python train.py --num_hidden_layers=9 --hidden_size=160 --n_experts=64 --experts_per_token=2 --d_expert=160 --d_shared_expert=0 --hidden_act="swiglu" --moe_layers=[0, 1, 2, 3, 4, 5, 6, 7, 8] --router_score="sigmoid" --normalize_top_k=true --routed_scale=1.0 --balance_loss=0.0191 --balance_bias=false --router_noise=0.05 --init_std_router=0.0211 --lr_router=0.000536 --num_attention_heads=5 --num_key_value_heads=1 --head_dim=32 --vocab_size=6697 --norm="rmsnorm" --norm_place="pre" --norm_eps=1e-05 --positions="rope" --rope_theta=10000.0 --rope_fraction=1.0 --qk_norm=true --attn_scale=0.177 --tie_word_embeddings=false --parallel_block=false --init="trunc" --init_std_qkv=0.0395 --init_std_o=0.0 --init_std_up=0.0395 --init_std_down=0.0 --optimizer="muon_variant" --learning_rate=0.00696 --lr_mult_o=3.0 --lr_mult_up=1.32 --lr_mult_down=2.0 --beta1=0.9 --lr_head=0.0101 --warmup_steps=50 --schedule="wsd" --decay_fraction=0.753 --decay_shape="linear" --final_lr_fraction=0.0 --batch_tokens=65536 --max_seq_len=256 --doc_mask=true --train_tokens=458900000 --max_steps=7003 --dataset="wikipedia_en"
Below are experts of layer 6 (counted from 0) of a mixture-of-experts language model. Rows are named down (a neuron's output weights, with its number) and show model dimensions 80-159. Each number is 200 + 20 x the weight over its row's rms, rounded and kept within 0 to 999.
Before each expert's rows: "comes before" lists some tokens at least twice as common just after its tokens as in all text. This comes from a sample of Wikipedia text that the model never trained on. Tokens count by the router's weight.

# expert 21
comes before: "0", " |", ".", "%", "5", "7"
down0,238,182,199,196,212,185,203,203,229,247,196,197,235,190,203,175,207,174,191,225,175,217,182,207,217,196,189,224,196,186,176,219,230,205,217,184,164,168,181,198,193,232,183,179,192,204,171,224,201,195,204,161,202,193,177,212,192,209,219,168,222,224,233,187,182,217,172,178,175,197,158,233,175,230,204,201,213,216,216,220
down1,199,217,182,203,181,183,188,205,221,202,211,220,240,194,186,188,181,261,196,209,183,174,221,223,198,213,214,214,184,200,169,223,203,229,188,238,199,211,201,251,179,199,197,195,199,200,202,208,235,214,236,213,211,174,229,207,175,217,211,190,202,175,176,226,208,180,187,185,210,197,166,202,216,187,197,210,213,151,225,241
down2,231,187,219,204,233,211,200,196,204,155,179,171,205,154,192,211,173,226,191,187,190,174,180,204,207,263,230,199,225,252,233,198,181,191,196,216,183,242,193,205,215,188,202,193,188,196,235,200,222,175,208,192,202,207,207,196,227,216,225,210,191,230,193,183,193,167,192,223,212,190,215,170,220,221,207,191,190,204,195,178
down3,196,203,170,177,250,185,212,208,207,238,194,221,206,214,176,193,219,209,222,204,185,174,234,185,179,201,206,191,201,224,180,185,171,221,220,216,178,185,182,233,176,229,183,202,179,186,201,212,187,209,229,204,238,169,221,201,202,243,222,205,219,188,214,210,193,207,170,231,206,201,216,209,190,173,174,186,163,202,197,220
down4,209,177,194,188,217,232,204,217,192,237,183,188,210,212,231,198,192,204,182,191,191,206,189,194,210,255,221,181,209,195,157,192,177,228,246,207,206,183,178,199,202,204,246,201,188,178,184,211,206,182,191,191,189,242,194,194,214,219,179,211,237,176,194,224,189,175,181,210,212,183,201,206,209,218,227,172,238,200,171,156

# expert 13
comes before: " of", " to", ",", " in", " and", " for"
down0,222,139,209,178,192,191,205,173,211,207,216,243,230,179,201,200,226,168,212,208,200,208,209,226,173,190,196,148,218,186,192,209,200,173,225,234,208,189,201,198,206,193,212,213,196,220,201,240,219,214,196,187,175,205,164,199,192,200,177,223,186,194,211,157,216,223,210,221,209,212,178,221,200,199,200,240,191,206,206,219
down1,236,188,218,219,196,214,186,211,204,183,217,196,190,214,176,172,201,235,219,214,181,209,200,220,215,204,205,252,210,182,225,201,219,170,187,208,194,180,160,196,228,233,214,187,185,205,205,209,197,180,217,210,167,194,200,210,220,196,189,188,200,183,196,190,217,231,191,187,176,200,194,212,186,235,182,167,184,210,160,167
down2,237,188,204,177,250,215,208,208,166,191,183,205,187,191,179,253,158,245,226,185,205,204,197,181,202,210,168,215,200,197,201,177,209,237,199,164,207,226,198,193,198,175,211,194,199,182,224,193,200,215,213,220,177,177,189,172,232,220,162,207,165,193,214,198,245,190,179,195,196,197,216,215,171,221,204,176,208,211,214,184
down3,176,201,171,190,218,189,199,203,176,161,161,210,251,188,193,208,173,209,179,189,189,221,193,219,200,195,200,240,193,187,203,187,195,218,144,204,184,197,188,198,228,238,173,204,181,201,173,166,191,224,163,185,195,216,171,181,199,170,192,186,201,197,186,193,222,200,201,181,221,231,218,204,213,226,225,183,200,191,186,200
down4,186,193,195,214,192,190,187,191,198,171,193,209,204,223,242,155,189,185,191,197,195,226,205,202,219,211,217,205,172,240,199,220,186,197,164,200,195,180,198,198,178,208,231,238,227,190,171,167,163,218,212,240,178,204,183,176,179,207,206,208,223,191,156,189,174,219,177,209,238,233,235,186,199,207,207,178,178,217,235,216

# expert 30
comes before: "|", "-", " be", "00", "4", "5"
down0,200,185,165,196,212,239,198,186,191,199,185,223,203,198,206,220,218,193,248,188,193,223,187,228,198,216,231,233,221,230,218,196,197,187,189,244,207,208,207,196,244,189,191,206,232,175,191,212,228,156,190,185,211,190,210,173,192,166,226,180,208,175,189,184,194,191,207,191,186,195,218,189,196,195,153,212,166,211,159,174
down1,220,230,193,192,214,185,203,181,203,201,187,191,209,212,205,202,173,170,240,229,168,206,171,178,164,228,207,202,234,191,165,223,214,181,200,212,173,210,197,211,200,191,194,193,232,168,186,237,196,189,218,173,190,217,215,191,202,203,176,202,179,236,204,214,181,199,207,181,232,191,162,194,201,165,211,203,246,207,186,208
down2,188,215,196,232,229,206,178,209,185,196,181,211,203,206,176,174,214,151,209,223,163,185,190,248,224,204,241,208,201,214,216,166,240,192,214,193,181,211,191,205,198,228,185,218,207,227,200,211,196,222,172,195,198,186,190,204,193,194,185,220,165,198,193,196,189,216,193,211,202,186,227,194,223,217,195,226,220,184,196,184
down3,198,179,216,210,195,148,228,160,176,202,218,213,190,190,213,192,189,220,192,223,211,171,199,205,195,191,189,206,205,173,190,169,255,201,162,170,206,220,174,195,230,177,188,223,195,222,212,218,178,196,229,195,203,178,180,220,177,187,227,234,165,244,173,186,188,175,203,196,219,225,199,220,192,198,201,183,176,188,181,198
down4,190,210,202,201,209,190,221,210,195,185,222,207,155,213,193,218,222,204,204,185,199,208,218,249,209,214,206,193,185,202,214,230,224,209,165,216,205,233,189,171,185,163,197,205,182,204,200,196,210,231,184,221,198,205,216,217,210,210,223,223,219,203,214,195,226,198,191,234,195,212,201,230,197,211,177,226,219,238,222,200

# expert 12
comes before: " |", "–", "th", ".", " years", ":"
down0,171,191,216,195,198,234,214,214,220,224,193,187,198,216,198,206,211,162,160,189,215,202,202,173,212,193,182,207,213,180,197,224,209,193,174,212,177,188,247,217,165,211,209,218,205,171,196,177,174,200,173,187,228,221,186,198,194,213,193,181,193,196,212,184,186,203,226,227,219,210,184,201,221,210,177,216,193,205,221,224
down1,194,215,175,224,226,196,222,230,222,191,243,184,196,176,207,221,181,211,254,156,174,215,201,242,197,187,197,188,198,206,163,192,206,193,176,205,185,188,161,219,209,193,177,202,204,187,221,228,184,186,205,196,213,208,186,190,194,223,228,201,171,163,211,189,219,208,175,218,196,206,210,224,241,211,180,221,191,210,204,177
down2,186,190,196,191,204,223,192,169,205,179,215,185,200,186,206,218,194,196,199,188,187,202,216,186,182,200,214,207,179,171,197,199,219,215,190,221,190,223,210,178,182,181,175,188,209,204,216,204,218,189,169,215,181,216,170,207,228,235,157,148,176,198,209,207,200,196,196,163,199,180,217,223,177,203,208,184,230,180,210,221
down3,202,192,207,189,174,192,183,217,222,152,212,208,182,191,239,168,223,190,202,182,192,213,185,168,208,219,207,179,207,203,226,217,203,213,156,210,180,179,180,225,182,182,194,213,206,229,193,171,165,211,162,171,200,213,208,213,191,210,177,183,215,161,229,215,191,196,197,187,226,208,149,196,175,191,223,208,188,236,213,201
down4,207,213,222,215,224,217,217,195,164,190,210,229,201,240,211,163,207,215,193,244,226,207,189,210,199,181,193,194,184,175,217,217,198,184,199,184,226,236,208,202,190,237,215,176,200,196,230,197,201,223,244,217,163,232,199,192,185,203,167,196,233,191,191,194,202,184,209,180,179,206,168,185,223,206,236,229,182,205,207,207

# expert 35
comes before: "20", " |", " ", "19", ".", " the"
down0,221,220,209,218,220,177,135,219,168,174,204,190,165,188,190,204,199,198,221,169,201,175,170,162,174,230,185,200,178,194,185,220,196,197,225,200,216,166,184,188,217,198,187,193,216,217,197,212,210,192,187,229,208,168,239,193,202,199,228,224,184,232,202,187,208,256,227,202,204,199,198,192,178,155,203,159,191,211,195,197
down1,226,176,188,219,210,215,224,172,234,215,203,209,211,180,207,173,188,209,212,175,232,174,216,200,235,200,191,188,181,178,182,192,192,195,189,209,245,204,203,212,188,179,241,206,201,170,200,170,213,203,211,212,212,227,194,210,199,180,204,196,202,195,190,200,247,163,167,178,221,162,212,210,225,215,156,178,194,211,172,215
down2,215,190,226,204,188,199,186,197,207,198,209,216,188,206,189,215,195,203,217,192,209,200,205,176,230,207,207,205,220,232,210,191,165,212,215,218,195,200,172,197,198,216,179,214,189,216,181,180,174,219,190,220,186,231,203,162,199,185,200,217,201,203,201,201,195,198,179,219,174,203,218,178,174,174,240,190,190,160,198,179
down3,171,184,200,206,197,202,203,188,192,212,204,197,180,190,226,209,212,236,188,204,188,189,217,177,179,203,181,205,167,212,214,168,189,188,195,220,220,208,180,232,186,222,213,161,220,217,198,222,179,208,197,191,177,230,184,244,226,197,188,169,185,196,206,193,189,202,169,217,187,216,186,213,187,174,196,204,242,164,218,175
down4,208,179,183,217,196,201,178,203,191,188,209,191,228,232,211,191,208,195,176,181,204,222,231,196,187,222,217,201,227,177,231,215,187,224,217,185,190,198,177,207,211,221,203,202,208,216,209,239,190,202,174,208,194,215,203,192,191,214,178,192,190,208,202,192,213,172,199,193,174,210,216,199,206,197,180,192,234,172,190,208

# expert 1
comes before: " ", " A", " \"", " W", " P", " D"
down0,197,171,209,182,199,171,214,205,197,217,173,132,187,206,195,212,181,205,243,213,215,200,189,203,214,178,217,209,192,196,166,205,173,170,162,193,215,212,207,171,186,204,209,183,169,201,212,196,230,189,184,245,182,171,192,209,192,229,188,205,156,206,201,203,225,208,200,182,185,179,234,180,225,207,173,219,179,192,215,179
down1,190,233,217,190,189,204,215,225,239,256,192,217,228,208,191,232,173,210,217,176,195,206,185,182,199,190,192,201,196,203,196,191,177,198,182,188,212,214,189,186,211,152,186,223,249,209,217,215,186,188,226,202,180,195,174,175,204,201,219,203,213,199,228,181,202,214,196,202,185,204,214,196,199,218,229,221,188,181,216,168
down2,199,244,173,200,198,201,143,183,204,211,251,158,200,204,180,203,184,186,197,205,189,197,213,198,186,208,220,194,182,185,201,215,195,226,200,218,225,198,189,224,186,219,225,220,212,208,197,221,171,213,202,190,214,207,218,174,202,234,214,263,161,190,196,210,203,212,156,210,203,226,246,208,202,190,218,187,175,204,211,182
down3,194,228,187,206,165,172,217,203,219,210,207,201,213,182,225,241,189,226,234,206,217,165,169,202,177,210,186,220,185,196,183,205,213,224,200,169,219,185,205,176,210,192,194,232,196,204,225,207,203,251,187,233,195,190,185,209,186,197,164,180,202,195,188,206,188,174,197,194,207,186,197,255,192,188,247,189,190,183,183,216
down4,224,209,177,193,218,204,181,167,228,158,183,204,230,201,206,182,178,202,153,188,214,205,202,176,200,185,190,212,186,221,205,190,185,214,185,179,224,191,193,176,233,198,203,222,236,153,167,200,192,217,213,191,196,207,185,176,197,199,218,186,186,209,254,180,172,207,189,211,203,211,211,220,206,211,180,212,202,184,178,195

# expert 7
comes before: " to", " by", " the", " in", " a", " on"
down0,231,184,223,207,172,179,201,225,179,191,207,203,189,193,225,225,207,158,199,211,184,202,218,209,195,194,192,197,185,183,204,216,228,216,226,219,163,203,225,204,222,201,176,213,209,218,174,221,189,214,166,143,231,193,184,222,190,217,236,206,182,198,211,177,191,181,217,190,209,228,197,235,209,145,219,235,216,185,200,221
down1,148,193,202,212,186,199,226,137,215,197,197,200,170,180,185,196,236,207,206,191,189,193,187,199,211,223,170,199,215,199,212,241,210,207,204,187,162,184,205,206,207,193,206,189,216,212,197,205,199,207,151,223,155,161,169,203,241,195,187,226,189,196,195,201,164,220,203,165,218,171,183,188,182,217,217,229,202,158,213,204
down2,215,213,221,210,218,152,236,135,197,223,209,235,203,198,206,193,202,208,173,225,201,200,227,185,207,229,227,222,179,183,208,194,212,226,208,200,231,206,220,184,199,209,219,181,193,193,176,197,239,178,222,201,197,205,177,237,244,233,218,208,189,224,219,215,224,169,211,201,190,199,165,214,193,199,191,226,195,200,199,204
down3,220,175,174,207,166,185,185,194,195,206,230,225,201,207,215,224,229,181,244,224,238,245,205,183,185,215,184,202,188,208,203,176,186,193,218,221,213,211,194,200,187,253,218,208,203,229,215,197,204,228,197,205,221,211,219,194,205,225,195,185,225,218,175,191,245,207,215,223,197,184,191,245,160,159,184,202,172,215,195,207
down4,210,177,192,221,195,174,167,204,177,172,181,202,220,191,185,184,193,197,159,220,186,240,203,167,206,206,206,217,199,189,191,191,174,187,148,197,214,179,199,185,206,230,228,218,217,195,217,200,198,221,224,192,226,178,156,183,185,218,213,194,196,212,177,223,221,197,202,197,213,185,169,213,206,219,199,199,204,232,246,240

# expert 16
comes before: " and", " which", " but", " the", " he", "00"
down0,189,202,198,219,177,182,202,193,187,196,197,183,209,199,200,193,208,224,221,173,188,209,205,186,169,198,172,207,183,217,177,195,217,191,180,224,166,172,197,165,229,175,182,208,200,240,198,206,211,196,209,209,188,237,158,178,195,228,202,142,207,172,212,220,206,169,203,186,183,160,225,183,202,199,215,185,192,171,216,169
down1,170,213,197,210,201,158,180,182,170,206,213,204,210,205,205,185,192,193,205,178,190,208,236,180,175,203,196,207,218,198,217,198,193,192,190,186,172,225,212,175,204,194,183,188,182,160,198,188,171,195,167,243,192,220,209,211,212,251,174,255,216,227,209,203,219,202,200,180,178,203,178,213,188,180,202,195,219,183,207,141
down2,197,211,190,151,195,179,179,211,210,189,203,210,195,228,226,236,184,223,209,223,190,202,197,206,209,181,217,202,202,223,233,224,196,192,193,195,181,241,184,213,183,187,201,224,174,215,203,204,203,206,203,212,191,236,196,211,231,203,159,201,228,190,200,193,166,182,208,189,193,205,193,208,195,217,227,215,224,212,199,207
down3,189,172,210,202,178,201,209,209,204,203,213,232,222,170,170,231,217,195,196,210,197,176,194,179,236,188,206,198,203,157,204,236,185,234,226,162,238,177,222,184,231,185,220,164,198,187,170,220,173,210,206,204,184,186,186,210,217,192,195,210,183,173,198,238,200,180,192,181,174,175,227,182,222,189,204,168,173,200,180,236
down4,173,190,214,173,182,235,201,178,203,177,211,179,200,199,178,197,197,204,212,183,209,164,218,205,199,216,201,185,216,201,201,230,192,187,195,210,223,217,191,169,154,184,227,189,189,226,212,188,195,218,192,205,219,186,185,208,215,226,213,229,184,182,176,180,200,179,204,213,218,196,156,214,192,186,208,219,203,229,199,199

# expert 34
comes before: " the", " he", " was", " a", " it", " they"
down0,192,172,223,213,168,198,211,209,231,177,156,233,224,213,196,208,186,244,186,197,189,215,191,189,175,212,200,163,178,202,201,197,200,229,183,188,207,187,195,191,197,175,166,198,216,207,230,200,221,183,222,200,179,177,175,181,202,189,190,192,187,193,226,175,187,236,190,198,194,217,197,205,166,181,222,211,225,186,155,194
down1,214,211,176,207,150,163,199,184,186,238,166,190,151,189,191,202,182,185,202,225,182,186,185,197,189,220,212,184,203,213,201,199,188,166,196,210,195,210,197,220,199,200,182,192,198,181,162,207,199,168,217,187,235,238,187,235,191,170,190,243,207,204,195,207,189,212,195,189,155,197,248,197,198,236,206,196,208,238,182,198
down2,202,188,256,237,194,207,145,185,227,193,174,207,196,220,218,190,199,186,218,182,227,195,185,155,166,192,188,216,192,186,204,181,205,205,166,185,176,194,175,234,197,199,213,190,191,208,213,210,231,168,216,215,207,186,218,225,224,186,164,209,183,182,197,194,213,190,222,230,210,152,219,211,188,164,182,218,203,211,177,143
down3,207,177,192,187,242,186,209,218,196,223,219,187,219,172,199,191,181,193,208,220,200,167,176,220,216,218,206,193,200,207,202,195,189,209,213,226,193,154,169,228,223,214,234,207,174,230,187,253,188,207,192,206,217,187,185,178,181,186,204,203,212,209,176,213,188,211,174,240,202,196,206,212,220,165,194,187,195,188,165,204
down4,181,214,176,200,175,202,201,195,215,194,213,185,215,174,204,165,192,172,196,191,202,174,176,189,205,208,204,219,177,180,216,227,198,217,173,245,198,222,245,175,191,199,211,202,213,192,170,206,188,206,179,198,205,201,213,185,198,192,176,168,205,194,238,177,183,215,195,204,181,180,200,222,165,189,171,205,203,193,185,248

# expert 52
comes before: " |", "ter", ":", "ters", "ches", "ri"
down0,224,181,209,157,202,190,185,164,193,236,200,193,198,195,207,174,179,215,225,237,195,200,206,199,207,227,170,185,183,193,214,208,194,181,206,193,194,201,208,173,188,165,155,197,173,220,200,175,216,234,195,175,185,243,183,222,162,188,216,174,227,213,208,224,195,219,225,190,185,181,233,185,226,196,175,211,191,170,206,184
down1,200,226,209,189,231,182,174,180,195,205,191,196,209,176,185,236,182,185,217,228,205,177,193,201,217,185,204,224,177,219,216,190,252,256,179,187,217,180,181,223,185,224,217,196,186,181,209,203,223,185,235,203,189,236,213,168,225,197,229,197,191,181,175,219,227,193,205,183,193,198,149,227,224,187,218,176,207,215,200,204
down2,230,196,194,197,184,198,216,204,201,198,230,218,191,233,220,183,191,161,199,244,172,182,221,211,233,211,195,235,204,206,195,211,204,202,174,190,210,211,218,218,214,233,216,175,192,162,163,192,209,207,203,190,188,194,193,212,226,179,235,175,201,200,193,186,199,226,162,240,172,199,179,211,201,199,205,232,197,215,211,182
down3,192,214,211,219,199,188,219,216,238,213,217,217,192,215,231,219,207,172,193,200,210,183,214,227,205,190,218,177,191,208,254,206,198,201,215,236,218,219,218,216,240,215,211,210,230,207,186,173,191,201,175,186,185,235,220,190,202,238,216,192,170,201,205,140,204,206,235,214,186,251,211,205,227,188,184,185,176,183,233,189
down4,242,209,213,195,168,178,182,180,208,224,201,190,212,209,213,193,203,209,185,233,224,201,223,175,209,189,170,199,208,182,196,203,224,183,239,249,213,221,206,212,230,175,177,191,168,202,188,215,196,200,225,228,197,177,207,231,210,216,201,188,174,231,213,167,214,173,194,199,188,217,203,205,186,218,204,170,202,209,229,248

# expert 49
comes before: " |", " |\n", ".", ";", "–", ","
down0,228,220,233,225,165,217,217,177,164,195,206,215,227,211,246,225,222,155,197,224,174,194,176,185,190,214,201,211,183,164,203,177,169,177,210,207,193,189,189,170,218,197,202,222,207,207,184,186,196,214,207,217,216,223,207,199,203,213,224,195,189,198,204,221,240,221,203,210,218,215,221,207,185,188,194,214,201,216,228,202
down1,205,208,194,182,206,185,216,170,190,193,203,198,217,189,190,221,190,209,224,216,225,181,186,222,175,215,220,194,190,181,184,171,185,220,203,212,195,209,181,161,164,228,180,241,213,163,201,216,245,177,190,182,199,245,177,203,173,230,215,202,194,186,193,210,222,183,185,204,232,218,180,191,222,206,192,205,228,199,233,218
down2,197,165,193,194,196,206,170,224,229,184,208,200,212,202,209,239,227,207,229,196,164,206,182,229,168,209,201,233,196,151,230,225,194,167,182,199,210,232,205,195,219,172,236,183,199,207,175,229,226,198,193,201,194,184,228,224,231,164,160,168,202,215,208,185,193,179,161,190,182,166,214,216,195,208,244,231,188,200,216,197
down3,197,179,189,184,207,171,195,204,216,207,163,218,192,203,200,179,168,223,200,208,169,181,197,235,203,222,185,207,190,229,206,172,181,198,246,213,179,218,216,219,221,208,209,208,187,177,232,211,214,235,197,198,241,207,170,207,195,175,224,212,221,201,183,176,184,199,181,205,194,204,171,215,220,208,217,198,183,172,188,183
down4,206,182,184,188,169,230,205,197,194,190,196,190,222,203,227,222,183,184,176,197,173,170,199,198,166,186,198,231,207,218,206,217,180,205,180,165,169,210,148,183,213,222,230,171,181,176,211,200,204,196,181,202,178,186,197,176,206,219,211,223,225,232,208,221,231,203,202,179,208,203,192,208,240,205,186,191,200,192,206,222

# expert 28
comes before: "20", "19", "1", "2", "3", "18"
down0,184,185,199,204,193,195,212,202,167,198,170,224,193,199,211,191,204,186,159,198,227,238,204,160,204,205,217,221,151,195,196,175,214,182,166,186,234,224,175,217,185,184,163,216,209,194,167,221,193,212,157,227,186,195,236,227,207,188,168,209,169,224,202,235,237,210,207,201,190,204,239,217,213,217,188,195,227,222,195,192
down1,206,195,226,204,211,200,240,161,176,217,216,184,203,211,201,194,188,190,208,222,199,231,208,219,213,223,230,202,172,203,170,212,209,192,172,179,207,246,247,239,219,178,193,217,204,193,186,216,173,200,229,155,198,211,216,229,182,217,213,225,200,201,168,227,194,201,175,186,221,223,205,177,224,204,231,195,195,171,209,188
down2,222,204,210,197,261,202,214,198,211,193,216,188,199,220,186,227,191,220,192,246,228,191,193,215,165,187,205,191,242,194,212,197,214,214,207,200,202,213,217,214,176,205,226,199,195,188,214,183,208,197,217,240,218,192,225,168,189,239,201,194,170,214,176,206,219,221,187,160,206,202,220,229,174,211,197,196,195,194,172,195
down3,205,184,199,192,198,176,222,181,243,224,207,191,194,213,182,173,147,192,193,182,235,201,178,201,205,218,208,188,190,180,196,217,188,195,171,172,191,191,185,228,226,198,173,210,205,208,188,191,206,200,182,191,170,196,160,211,178,174,152,169,199,171,225,222,191,180,194,169,211,180,176,181,207,209,220,210,167,186,218,203
down4,189,230,175,163,239,228,212,244,180,227,188,185,212,223,209,202,192,192,199,188,192,185,216,202,244,166,225,222,229,194,196,209,235,218,208,193,241,227,200,209,190,191,180,169,178,201,201,208,183,206,165,202,193,179,184,221,186,205,222,219,170,175,192,210,227,210,202,211,208,236,178,216,228,173,220,184,236,193,204,169

# expert 55
comes before: " |", " |\n", " (", "-", " and", " is"
down0,198,203,225,188,203,198,175,230,191,185,219,220,197,174,194,189,234,200,198,206,207,196,184,186,178,195,186,207,216,209,190,222,181,203,211,212,195,193,224,190,219,176,184,205,167,182,209,215,231,248,206,169,198,180,209,242,216,216,194,194,183,218,166,168,208,198,216,193,210,182,186,183,194,174,204,162,207,207,206,211
down1,213,200,203,181,213,189,172,225,228,224,199,212,189,207,164,188,185,196,184,221,174,174,218,176,195,230,189,203,159,204,221,189,181,195,186,185,192,206,247,211,216,190,205,198,222,186,186,202,211,221,223,163,188,163,217,184,210,196,195,181,176,240,215,197,181,213,186,201,171,243,176,175,181,174,222,218,154,220,210,216
down2,214,228,206,241,215,212,177,206,217,236,206,212,224,207,207,187,223,189,204,183,187,195,190,174,217,217,214,192,195,200,182,180,190,212,197,159,186,181,221,206,217,201,206,211,212,195,198,147,205,199,148,253,175,196,197,207,213,203,173,189,202,206,213,237,176,182,193,192,228,237,205,213,194,208,217,192,194,197,209,209
down3,227,213,211,192,227,217,201,215,190,182,178,154,223,196,168,175,191,218,179,201,219,198,206,195,180,207,221,221,185,200,217,247,208,197,213,190,211,196,208,182,222,211,235,175,227,154,191,212,192,212,170,176,192,187,193,167,182,223,188,203,206,184,194,212,202,189,230,216,230,221,202,209,196,232,226,203,182,211,211,195
down4,199,195,262,181,175,212,175,218,190,220,210,230,194,192,193,184,208,184,171,217,191,245,203,181,205,166,186,190,191,198,175,218,209,195,205,187,207,218,173,188,171,236,194,197,188,206,193,201,200,175,174,201,209,240,224,211,198,205,200,230,207,240,183,258,232,190,217,156,250,181,193,197,210,181,206,179,200,185,236,210